config.toml
d_model = 448
n_experts = 80
d_expert = 112
moe_layers = [0, 1, 2, 3, 4, 5, 6, 7, 8, 9, 10]
router_score = "sigmoid"
beta2 = 0.95
seq_len = 2048
train_tokens = 425400000
dataset = "wikipedia_en"
Below are experts of layer 8 (counted from 0) of a mixture-of-experts language model. Rows are named router (the router's row for the expert), up (a neuron's input weights, with its number) and show model dimensions 392-447. Each number is 128 + 24 x the weight over its row's rms, rounded and kept within 0 to 255. Numbers have three digits each.
Before each expert's rows: "mostly gets" lists some tokens that are sent to it at least half of the time. This comes from a sample of Wikipedia text that the model never trained on.

# expert 42
mostly gets: " Succeed", " ISBN", " Directed", "See", " Preced", "Plot"
router:123129119121145141089123123151134138099099149143163161149110122141130092139133153136166185129156127096142107120115129102203124127174119158118123194094123188151143142146
up0:127167127086117131088130141114115132096111178144109106105152123147107125144129132098131194128142141149108115114084085085164121095098159143135127132111171153119112125106
up1:096190161122148125142124140124144110100141143146094138189119145148133104099120075151170104110097130106114101115108179136079128084110101115122099136126144101116122170156
up2:167109130166121134124116132169160141100147110151171134162146152154098157110104124126135122122125123119182105151117147114121116151187127146101124140131132155123141178150
up3:138112062125123150142156105102155117119137133120112081118135115154109129111150159130159150168109133103132137125159130131109182123121154117137178173086122128107093092154
up4:122140135103151096118115147112128136092172139138164137135142111130126104123144138117128206115111138122084148089215097161154088100147109083121115131104119119173155093091
up5:108120147117138208150113114132090169128101134114168117156134149119137107116140140055135124093141117136104123109075135102150156096157123179148143140090149138144126079112
up6:130124156116100152136111120124095154120126144133154164135123131080145130179126104138104130062135172120153160105098106168122123129151162115148149104142110144148108152083
up7:114142112081157108106096137118119116142101124137183101150102140130115117124165137114136162152121149143085119135135136172170131087126133105087157103142169115154104154091
up8:133124113079135144096151124162145126177129147114122099089102146119134134131181093156157108112106177134152097141113143104149177123105118145137148159144149071136134108126
up9:089102107133112146134137132175124177146133125091106108172084159126165099083149130153105152104137155104116100122119103149111146121135133110151116170107102143141126150114
up10:137136124094148142116115061107136148129136159103154086108101143120090098127131134122081102117075115106130138120160136097152135078163111196164103114124149197163151147113
up11:136148140122120140105113154110094153083101139105161134106171144121121102119107171155140077119102123157167115139136096149092062144126117124092114075126119186130082162147
up12:127114149095157095109123146155132116159134146148160146149128115129129095132084094120126137134121127118142131131082110113201105144147118136143104132077165127117107110126
up13:161131115119107156107127103092104139160145137118164134148140112078129152132135137083118139157143109157085165111080156133136120110126137127130152168084094142152109116125
up14:144126118078145126115122092127116091102149205112158157128120133115120147151113175171112085115156091152110111104154087089090091107107141075129148162142150133110121132141
up15:124137118114142146144162142135097163139159151170114163140103141107085124145156084112132129110144164123170101102113125129175121141126086152107113103127117147087153156161
up16:128114135161139153148107131154143128132128138131090133158149136175127169130117150089160131133132114091161131148107054166136144094157114112122098111169128117140153170143
up17:119166122151153152158099131120144111120169130146132126162154137138132101138113129149169138139143065105123088135143106108164101130155136115109139156143140112125158089157
up18:135145138163142142103097101135131148122108119136101114107154136106077135126112135128115122118103117140109161148134132164102114160099082144115115120142110115108123139134
up19:084142103116132158122166135143104114122129124114122134138115081061123140116133110161136141166127099140124118127143156083132103109123099102171140104151176105143145120099
up20:112155128135111171132108133133116110125133117149139136135146113119121092161145130150130113142121128111160147124105141097126123119079121183076134142134125091142125107103
up21:158128051090100121147122169115136128109138112161123117146126089131115144140110089125129121118085150086172118117118136121132141109130117109089138106117144136173145170138
up22:120171151077126135145089152092100112133176149085120132106130146131113082135121152119142158173155098148103135140122128143107120100144133155135133139120164149176121127133
up23:143107163112126118139148129145127132126109122156108114115140103146149118139095111097131143133142139126130087146098102138172116158170105108148100175128126160125122125118
up24:137106134159144093102085090145099125132116126127088124135139111120119077115155160111096142094117136091170123106102126123145092099135118133091121174086120135103100116159
up25:133156117129122154117125156134110162112098147096148093118096154102123133142175110199150110141127102080145108122146153140131133125143133132150117127124099126140130155120
up26:127119104159152135153140117135134105108129137117153171130115112095111131179116125117096109144156157173113135096143161133144163122147140145158126150180109113153166110081
up27:119063141153168102120121102110132101094140135078141170127130184128100145114101119156074143150112104108144119114099101200120140113134153120084094135126149077144154111179
up28:145167167146142149168097144135094128111096111141113095095124160110078090123151137102105172126134150152109108109125132150166169088163125141105154112116128121113173148119
up29:101120147133131150123111109116148126118150116141154144116170146127132129152164148125143108142158144121098133115173081147140141125176115088131090130123101117142110124147
up30:131118142109115156136131157133152087164136180110170094122095173116088153110113171117143091097118114129072154163131135125120149152130173145167138110124095102159096133131
up31:117149154115098129133087113080121120120113133125125137142095101128158097154096128079106160144123146108127138118156122153122095144148147160128130156119151146128138106100
up32:068122146136166112108153116121135151136136121139159118103166100146157099131148155112149109150139143138094090122129124127145087130126159152145137141142143159131133106111
up33:118138171108135149109109105114143129125160132134131191107122132108112131145146081130125133117164112147135122133110177095100089114123138098150151108114096136131119092132
up34:149106151128112130096109120143134129179146132139093154140172108188107135092088099128096137119161107095102167141131161163160144145140160112145127149129144105130130100122
up35:139119102118156099129155100155130109116116109120148106155113125096137130090126155095127161135120171080114149151119139108095128158131108167094126120124104099182107127137
up36:150100166147158124144120123098131109097148146156151143113139117099109135136109158154126168126108121128118129154044106128141142107154107127173134166151138121146157121122
up37:105110169097107102115105111128142100118117143140118147131099118143153093148151128114157112154149143136104161116106091096128131126107118081105134145099156144123106100141
up38:133123134105136165129140144091123177130113080133121129169171155161120108154106120111125126126137168106076073115083106101146101097107144124133128138123092139156103108146
up39:152145146113146098118130171133117109103148142132101102102141084143121082084130133131125143068148117131136087130125102105111144101163155143151122173140113124142132125098
up40:180143120133145158123116122129157152137112165123110082124103095118133110156115141174091092166128132155165197104134128134183112183094147126108198159119108121153080134109
up41:106128143154099115106148118161144134083109175147092081138141072119100141167130110153152119098116122106160149121133103089154105127097159128134129176154112103118120061084
up42:078124122100131119146152139105103109101167116157136068130119128138142121129121121129163148091108158183118142152165120134163091120094107108097112137146123132149089123097
up43:130147118146145119128095171140139130160132124157137142113115147136155123123146146176125142107125103155117085109142100117117144130122157125117124123143144128149163132155
up44:055150117144110122152110114174149137113158138135124123145096142129173138151144118138148138082149144131144088103165104112129119090111138106142129120131136152139139105113
up45:153158151158148151155134132179169109100096147103126093118140141122153113145131154177121102158123126137125152082109160124140160147124114152088109140128135147083089160142
up46:102125141144115115136154152168120107126126141157149132100113127127152121122139129124124112140176123091124136133125099112132122112105144155170095144095146162157125120132
up47:121131121091114145111118103136136134079137118121133161148085178147160149138117158123114146108095136184136144096094133129143116144154074147156129136134139148096124133132
up48:083128148127138140150115115143092089125099142113103128153102090144118110161150109088104135096150143114120125138142093055133145147155115106150157101071147113137127112170
up49:190130101129128111155134152133148127115103133112125152136066141133124119154111146136138152117134164121129143133107155142118090116128093132121143097159127126125144104137
up50:139159100152162139161153151091140160127117092178144110136096156133108135156111122120106103128130123173169125120116148120137133153146144130115106148121114115100112124130
up51:176118105116154129138143138117150129115156164187158116141117110116092142116147136133105148111134171095126127144118135120162123134165121165146091148112129167131144072146
up52:102130151103101100118139119141135124111152143142097148173146111122156189125123134122141124128109115125129131111160151143096138105114103105143140133124142172118142114117
up53:137098125128144143107137123141115121119124179149158120137141159106105115140130121117166142126151107096092114099104139134146140158172132123121120158094168153127082101146
up54:120118137118123109138136146140123116088133132092120101143124126129124113107111147134099142101128140085157130164126093145165187138133094097148103158106099167139179134156
up55:090189145136086126102094169167136121064119130124151134126123160137177149154140128120121135135119116131124149114137078126116112120153116133092111135132109136165103108093
up56:112159150088128117119115102077101117131121117143111143126123147132146115116141145132094128135113137068096064080109138127156101111087134110120135142147110148126164156121
up57:118122125191151156114103090157138112146128103141099201102128133106186143121156153103115174141132126122096122102116151118154129115166139139147169123131177083112125094104
up58:149107128116152131119162133177118129085096119089099132187120120108138088118117147120082111111117146154094123095094132142144116137158095128125155101133069160119107090125
up59:093121085117126108135104144128123108147126109114168122112131139150132173106124105116138084149136114152196135115130146160121120192159111105154166127150132121146144135140
up60:079141109104109060120134106146115076136151155153101125140117133140126126112162092158164152117103107168136160061123118132140098139120183116156108144133119144136167155114
up61:173147138143122166128132091184138166124170107133087139122155135167106115142154135104137180103117117170122160113132132106152099094120121152120117119168141112095141104148
up62:172138118177099110152122121126150130153075132117090144145110155146134102099107127114163150152138149151142178097092162085183118142149101142123111160158132119158126135188
up63:135067151134111081083152121149095152133129128119175114140135129134112112154148135141133120126154160139125132104134102199097143145138151183153161108159116119165155147110
up64:110170152107146111141188114131136106157151101142164124138132086124099161104142120171129134140142153153107076090151096123154124115157113142097138115127122090090191130109
up65:114144084140175150153112163146139156126120136114139136089119127100133112112116116145102172087134152114158106128151149134140144091116118103128100112097145091133127140101
up66:106109112122123077109097141128096140136134121162137148132112116146113139093146167150168150154148132123136121107140138176110106160124137189153121112135087152151116141106
up67:121137168177085135095122127145117141122160151095154112155107130121119107144134116151127120110087125123110138151112153082104118161122157199107132084125122147164132089136
up68:141095103155111075115125141148133128108132135134094125132138159128129143138185106129125164154100112113111082175137106102141130106163118118128116110112122160086150105136
up69:096092171088114143127107162137140139096130135111163114145115171101120189198140178144118115172131135157170134149141126122085106109152104106103129134115120100151156118131
up70:128134130148109152137111120150142138119123131160105092165161168122129142103123136097118132125146094165195126105122116105124083095136124121133120132115154123120195067167
up71:111084148147086161132138120123177171086093100138105119121119144114141139105112114126152120162133179114097155111084131136129142159183151161126153111129107119168114148138
up72:109114135125158125107083109160129124125127130115149153122160176123105121084107131156133112089160147141112198106151147107099144089124135136133097117116137124108149155103
up73:100136068142133148094100086130121104116111140162112114100116135175105129118096138123140105129124170137139146183138114141148123086149129098101137092111127169146116151112
up74:097146104146097136123116151147096113106103129123158084120152141115111116109143072157152149112094107126139099104144131133156101114151078099124110125143148150126118112144
up75:107136166152129085107125153150111152072081118081153118165165126127137126110126103093153154121122134109122115120109114061139142141153100106126171146113111126110197130127
up76:142100077155115155125110132169131171170125176156106147124090108070118141060120157131149160135107127111080122107154098164133140119130100177124139152122119113102164127132
up77:054129161093167155146135137136121127159122149115109124144143107106121114160165147147127095131079111107133105060110096161084117104133159087111119136128107117107129142091
up78:127117173112090128130130123132120112130123115120159134096180095121113093142153143171099138143162132123169156141146147152105078168092161135160137098124138059155117100137
up79:109182118097080085090115131139142098111144097118153171116109119182128130084121169149169114130114132146095122097143110165114116119130147122175134131132140111171126095130
up80:094134155122145143122146120146154181151116146095109128161125149140140101132093110075172136085098157131125074125132135119138147144144100077110138106135125129154171114123
up81:117110125090132149145130146150165076100099173086129113138112099113115120174111102134157143137118081073160135152152129114112137158079116122126150123153122140134121142169
up82:084127176130160166109150140114089106141072084145099129139141100139146096119128117118159137133129095091118147150109142103125112152123099126145117145086134151110153116157
up83:145143123111115148102148189088116106154129124124113128130157163151110141144117133197113122081148114139136119152170150130145159161204173137130134168116113120127134140155
up84:151101137147111150150122115142134088153124108170137134155145116160184116119143146091130148097135108144197164123084171059106140106129138108095156134125158158172108111097
up85:127125196134121091152122115130137134137094149102157137103149136141144116103117103142172098104136153142133113117102054146112126135141146130193150164123069145166115086129
up86:144140136100137137149191085108110123176177080143155121113114121131164163133180154128128147174161155133104140101160100119153118106145120143124107166128112078138096184109
up87:106116095119127125139106114124114118119108111150095148147098164104107133140159166115103134173145153104136105147181107094122074167155098095128131165155059096153116168126
up88:141121099134132115149135158123124152076086117118116136152138151114143121139134107068128143130125102182139144105148137141195126104151146122128138147142106125130092134088
up89:127155129114129113136085082103102134120128132144141120139119148118162110088168136159142145154087088110119135126161111116137137123135117099151103117146141108098128098170
up90:125154124123085090116124181109139132094097118129187103109146122134146112120099126112165093144148127141129065139137123134109189136124147172085159141086110129081203146115
up91:098121138131112152151141140140122111126152097126114148056172122132120103134138117146124096115128139158128098113102155118159104105150129155124176132097159134099053098144
up92:180124118115156124122115155113164069113119102126134155119145135141119140136145139110118157104110123083155148128081154101124111102129111152144115120136132140113127100109
up93:135114114134097116148124145110159125094209154098130104138110067144154108116150147165136143184129142117090136159151151074130111115134137164134124102111118112147168098145
up94:137139123109147185128149140116108164116128146155138111144104157133130108098091116130135059080143107105160136146191167126104151125154127138147102143154109150155104107133
up95:076140079112124117115132181068127122128112106128132138157089104145151144120095122127164120132126104134150069122107173116126121135114105095157149133160117114147174148139
up96:135144129119113163127136169132111113067148083177132139153123122103129121158111128087132157130161110088150136151119116113155124098082097098118135096144167119158119126158
up97:143126090128130118132106097144160147143130154133113133151129079086153130123117151131114113130127143164127133107091111093151107108092101157119117086136113117130157116113
up98:119106180165116110114175112126108116134164125100135098110084152126138156146155087124157150130135156136103177126114108115153128138114142146137133133140167134107134095141
up99:123114134116135150100135107119120125129133095137135143146137094126089108149161154132109106111123109073177107160118124143137129154126099121180138112123094117086115183166
up100:118125160108145161133124104149168095144106103163136100152104151147147126156097129114092138162097104141146142130140076167129143140143152097133140141097144122148158123086
up101:104147095160098163107127156156155123153134125181103187128106102134075153140141154137132122119167128108128143137141121139095150175128145162121110188074193150169131127188
up102:125139140133085125147102131137133064108107145127148146115148106149134141132113107156158166116163141080143175137132134125141129150146111134069135109130151160117138130137
up103:146131143127116128095107108142175116144115179122127147110122129124093159193120149143149113127128151120188137097146093167158128142121132131134142133114103145124132115150
up104:125165153118076178173157166171100107108141099104127168129083132157163098123085158139091114158132088119138122117113142081120133130184120130118088130129100161130137110114
up105:090095107127149129129135134113099128116106120150116128148150155106095113101124133152149135135108116100125092181127128150081154109119130146147154143164125139138177119154
up106:116106108137114125135100153116146085095169145139106137141115105130177111153124147156133102129103155112163124090114156149111105125172150117147095110133136139133129192173
up107:158162145125130156154148142169096123112162135103149163104163110115093122137146066163171101146134146099102131093117097176143100144155122156106119147124140126129128119092
up108:112106144101111164106128134156161124089166120117083130118165140178120113109096120122107161098130149127140124126125156099121091085173116115151097103122116089133127130107
up109:117119144173122105132091096137124147163117131145113111143166108130117119114132115169123158151146119125125152100119092147158138163168106128139163170139111092143180187104
up110:145137106110120140139097111122165114132096117154090138153122082117145121140152156094103153118093143112128100110115109159128143132153140133132164122145103139118111106096